{
  "moe_layers": [0, 2, 4, 6, 8],
  "learning_rate": 0.00237,
  "beta1": 0.9,
  "batch_tokens": 65536
}
Below are experts of layer 2 (counted from 0) of a mixture-of-experts language model. Rows are named gate (a neuron's input weights, with its number), up (a neuron's input weights, with its number) and show model dimensions 0-127. Each number is 50 + 15 x the weight over its row's rms, rounded and kept within 0 to 99.
Before each expert's rows: a language model's description of what the expert responds to; "gets" lists some tokens that make up at least twice as much of what it gets as of all text. This comes from a sample of Wikipedia text that the model never trained on. Tokens count by the router's weight.

# expert 19
Description: Clause-ending punctuation
gets: ", ", "(", "; ", "), ", ": ", ") "
gate2:78 48 61 27 35 63 70 51 52 32 43 60 30 55 51 50 51 35 26 21 85 38 48 49 37 46 41 68 35 39 40 48 67 46 64 70 73 38 56 34 41 45 68 49 41 53 83 21 40 70 39 27 67 09 73 44 55 47 45 51 66 67 41 55 34 43 53 58 51 61 83 42 37 60 51 48 32 63 46 47 34 43 52 38 34 22 55 43 50 37 70 62 33 50 74 52 55 55 73 41 41 68 59 40 43 28 56 38 67 59 47 83 21 44 55 46 41 51 28 61 47 13 49 53 63 49 75 35
up2:42 46 43 57 62 30 42 33 52 50 67 42 45 53 43 63 31 73 23 69 25 53 25 59 59 62 53 68 77 50 37 36 53 40 63 69 47 41 80 69 40 62 47 65 43 44 28 67 53 37 46 74 45 43 68 71 03 48 58 51 49 49 67 62 66 69 30 35 39 17 42 69 48 32 43 64 30 53 29 35 45 74 72 43 56 55 34 28 39 48 30 46 41 47 51 83 51 59 21 67 67 44 39 65 50 44 56 64 56 52 59 11 66 46 51 37 37 35 68 49 59 60 80 56 48 56 51 37

# expert 16
Description: Capitalized word starts, dates
gets: "E", "V", "U", "T", "June ", "January "
gate1:57 45 44 58 36 57 62 51 66 48 20 54 51 54 42 60 29 60 50 40 54 44 64 42 63 74 31 66 62 42 45 64 52 36 69 67 49 57 42 29 59 50 46 37 24 26 64 66 41 63 35 63 56 46 49 16 37 20 47 58 30 51 63 43 75 41 35 44 48 61 49 65 35 29 48 41 47 32 33 44 44 66 03 66 43 63 63 29 36 39 64 35 51 25 80 68 52 23 87 52 53 52 59 66 28 44 62 45 67 45 18 44 71 55 44 70 57 48 60 70 62 34 54 74 58 66 25 68
up1:48 71 66 66 60 37 49 43 25 30 61 29 45 55 51 51 63 45 49 40 53 38 50 61 41 59 56 44 23 48 73 71 51 50 37 24 56 45 46 53 54 50 23 42 51 74 39 50 48 46 78 27 71 36 77 54 39 89 74 45 81 60 46 29 49 35 69 61 46 35 29 32 46 49 12 36 81 70 32 53 61 51 72 25 50 41 42 69 65 43 48 66 49 48 49 52 54 73 44 65 61 58 49 51 40 50 70 24 50 55 77 37 61 63 77 52 61 56 44 72 45 22 66 51 56 22 42 67

# expert 32
Description: Capitalised word starts
gets: "D", "2", "3", "L", "8", "4"
gate3:39 28 31 49 56 51 53 63 59 47 58 75 52 85 52 74 56 50 33 59 75 49 44 66 64 53 35 83 52 48 57 33 79 50 85 38 44 22 62 68 74 44 51 42 69 54 34 62 65 65 30 65 31 36 35 42 28 55 44 32 38 65 54 26 70 38 43 62 53 54 56 60 70 09 47 39 73 78 48 42 19 64 54 57 49 72 42 44 36 52 47 32 25 37 44 56 40 46 43 46 50 44 43 62 36 26 34 47 49 42 26 40 58 30 43 42 36 44 60 34 48 49 79 61 55 78 71 61
up3:34 37 58 47 42 56 62 61 68 43 42 62 30 65 54 54 35 71 76 51 33 47 48 61 63 67 48 72 59 51 19 67 50 53 72 45 55 56 65 66 39 51 57 55 69 74 64 78 55 46 81 59 25 59 41 41 35 33 47 39 33 27 62 27 42 30 37 43 50 36 25 52 53 58 37 26 85 71 46 57 37 39 44 38 81 64 44 25 30 18 53 52 23 70 47 62 39 47 60 41 58 49 48 33 46 25 47 57 41 49 40 40 76 37 58 33 00 48 40 48 55 65 54 48 53 57 54 70

# expert 8
Description: Place names, sentence ends
gets: ". ", "0 ", "; ", ", ", "% ", "1 "
gate1:47 48 51 39 44 60 22 18 29 58 45 49 16 65 47 74 40 60 52 66 55 46 49 64 51 62 16 48 20 67 41 61 62 43 47 40 33 37 71 34 78 60 59 49 45 47 52 74 46 86 36 56 51 41 56 37 39 49 50 51 35 46 44 53 51 57 29 39 52 67 50 68 59 38 56 22 83 39 24 62 39 51 29 40 52 28 36 32 44 47 60 40 55 56 53 69 49 39 51 71 40 43 56 40 41 56 33 62 42 45 36 47 96 41 42 55 57 32 75 72 80 48 38 79 57 77 37 69
up1:50 52 58 29 55 50 31 36 53 45 62 13 30 56 28 45 37 52 61 50 58 72 42 02 56 52 51 67 62 65 69 41 45 86 54 11 51 67 43 48 67 41 55 82 54 55 79 78 36 46 45 75 52 19 73 45 55 64 65 50 48 46 52 55 28 65 31 58 47 37 56 76 60 60 53 58 42 45 49 54 31 40 41 31 44 46 74 59 70 39 69 39 54 72 43 45 51 42 53 41 49 55 32 37 38 70 71 43 29 54 52 62 53 54 76 41 65 37 43 77 49 31 46 67 22 46 58 65

# expert 7
Description: Capital fragments in tables
gets: "S", "T", "L", "1", "W", "–"
gate1:50 52 48 42 53 43 63 43 34 67 39 80 30 46 14 58 64 43 67 55 56 47 62 42 68 54 57 77 35 46 72 40 53 40 57 48 39 42 52 65 83 47 51 34 61 25 42 78 20 46 56 60 59 30 34 51 41 20 58 78 48 50 40 66 62 44 26 52 37 38 59 55 73 35 42 56 78 65 31 29 18 65 39 47 61 50 56 37 49 41 65 49 53 51 41 78 32 73 47 57 83 66 34 61 46 27 70 58 66 53 37 31 52 46 32 34 69 36 48 47 62 55 67 82 70 48 39 77
up1:59 45 38 34 55 26 39 62 65 37 47 58 47 46 80 54 17 68 49 42 59 49 31 38 49 31 65 36 73 60 51 56 87 53 52 28 74 52 64 21 40 38 42 59 25 60 35 47 77 80 52 50 49 45 41 61 68 28 29 56 42 68 56 52 48 43 50 55 53 29 34 50 77 52 77 57 84 60 79 50 46 35 42 66 36 63 58 46 41 53 67 46 65 41 37 33 46 33 42 46 36 64 54 50 39 43 26 46 38 66 48 59 36 29 68 36 19 67 69 33 11 35 50 26 44 46 54 41

# expert 18
Description: Digits and name words
gets: "4", "3", "5", "7", "3 ", "2"
gate3:65 39 30 32 44 49 46 46 54 46 50 45 30 78 47 63 55 62 47 42 77 34 45 68 71 47 47 58 50 57 39 44 54 22 62 26 49 54 67 59 57 36 09 66 28 57 37 51 54 77 53 68 69 61 60 32 56 68 21 65 48 73 57 52 68 30 42 39 30 24 42 35 43 44 87 26 80 65 50 61 21 71 36 40 43 54 25 32 55 48 56 56 42 55 39 62 28 38 50 56 29 49 62 65 63 51 31 57 50 48 53 21 77 32 58 47 48 66 68 42 45 52 72 71 54 42 59 23
up3:62 64 34 40 40 35 31 50 36 37 70 75 28 34 47 35 33 59 41 42 33 35 41 61 41 49 36 53 45 43 45 42 46 62 57 49 58 26 24 56 67 40 39 61 65 47 58 32 70 45 40 36 62 21 66 49 61 41 49 49 58 65 32 64 55 31 44 69 30 59 51 50 54 54 81 52 59 58 67 51 67 68 41 19 38 28 45 52 72 51 36 70 38 79 77 53 53 40 55 46 21 48 31 63 36 61 32 59 57 42 96 32 06 21 44 61 42 40 21 36 53 60 33 58 51 62 40 37

# expert 6
Description: Numbers in data tables
gets: "0 ", "0", "D", "18 ", "00 ", "20 "
gate2:68 27 46 51 40 58 40 76 39 78 24 69 46 80 50 68 46 69 80 12 36 55 37 70 54 53 50 26 64 29 72 52 80 15 43 51 52 19 70 61 76 51 47 34 32 69 33 75 41 71 49 75 41 59 41 26 58 32 55 63 43 46 44 52 59 53 52 42 46 31 31 78 55 36 70 69 83 52 48 22 61 57 26 53 48 52 45 50 24 47 41 47 54 53 46 74 46 51 63 39 40 46 45 54 41 43 37 37 57 33 45 41 41 51 55 45 46 40 58 50 41 38 69 72 43 38 55 50
up2:30 42 39 54 55 65 50 63 56 39 42 26 42 64 55 37 66 39 66 25 55 55 48 36 51 76 50 61 61 49 47 48 58 44 37 78 42 61 54 44 39 56 26 38 71 45 47 54 09 53 43 44 58 38 75 59 60 70 67 55 40 61 75 26 56 62 57 42 26 35 34 44 58 34 62 67 48 41 55 52 66 23 73 33 46 34 34 73 50 35 48 72 47 52 56 57 56 51 28 38 49 35 29 45 64 24 35 52 43 34 30 73 88 62 54 23 71 15 69 27 25 47 76 65 50 45 45 70

# expert 21
Description: Digits and names in tables
gets: "9 ", "7 ", "6 ", "% ", "3 ", "14"
gate3:70 56 61 56 33 52 70 55 41 46 62 68 31 46 29 63 65 46 70 60 34 56 72 90 65 76 45 53 41 47 42 62 48 53 57 58 41 22 62 68 34 39 55 43 41 47 54 60 44 57 20 72 29 56 50 20 47 38 70 60 54 10 59 21 74 57 68 50 22 42 49 76 47 45 52 58 67 62 42 37 42 44 36 60 64 67 49 42 46 48 38 57 61 40 72 59 18 22 24 67 28 63 66 63 57 38 49 45 70 40 35 59 85 59 40 62 51 31 61 67 46 37 54 46 49 77 56 53
up3:74 58 46 62 21 38 56 33 47 73 52 31 55 60 47 60 50 55 65 62 71 55 52 64 32 21 69 45 32 54 53 21 58 43 92 73 61 42 56 52 26 86 50 42 34 45 60 75 43 60 55 47 45 76 31 54 54 70 37 55 45 65 28 69 55 49 27 60 52 66 51 45 47 28 63 78 67 41 65 54 26 35 60 25 68 37 56 51 34 41 28 40 42 40 32 70 43 34 62 42 51 75 76 40 62 46 23 36 38 80 44 39 43 21 39 54 43 58 47 52 60 58 69 40 59 59 46 31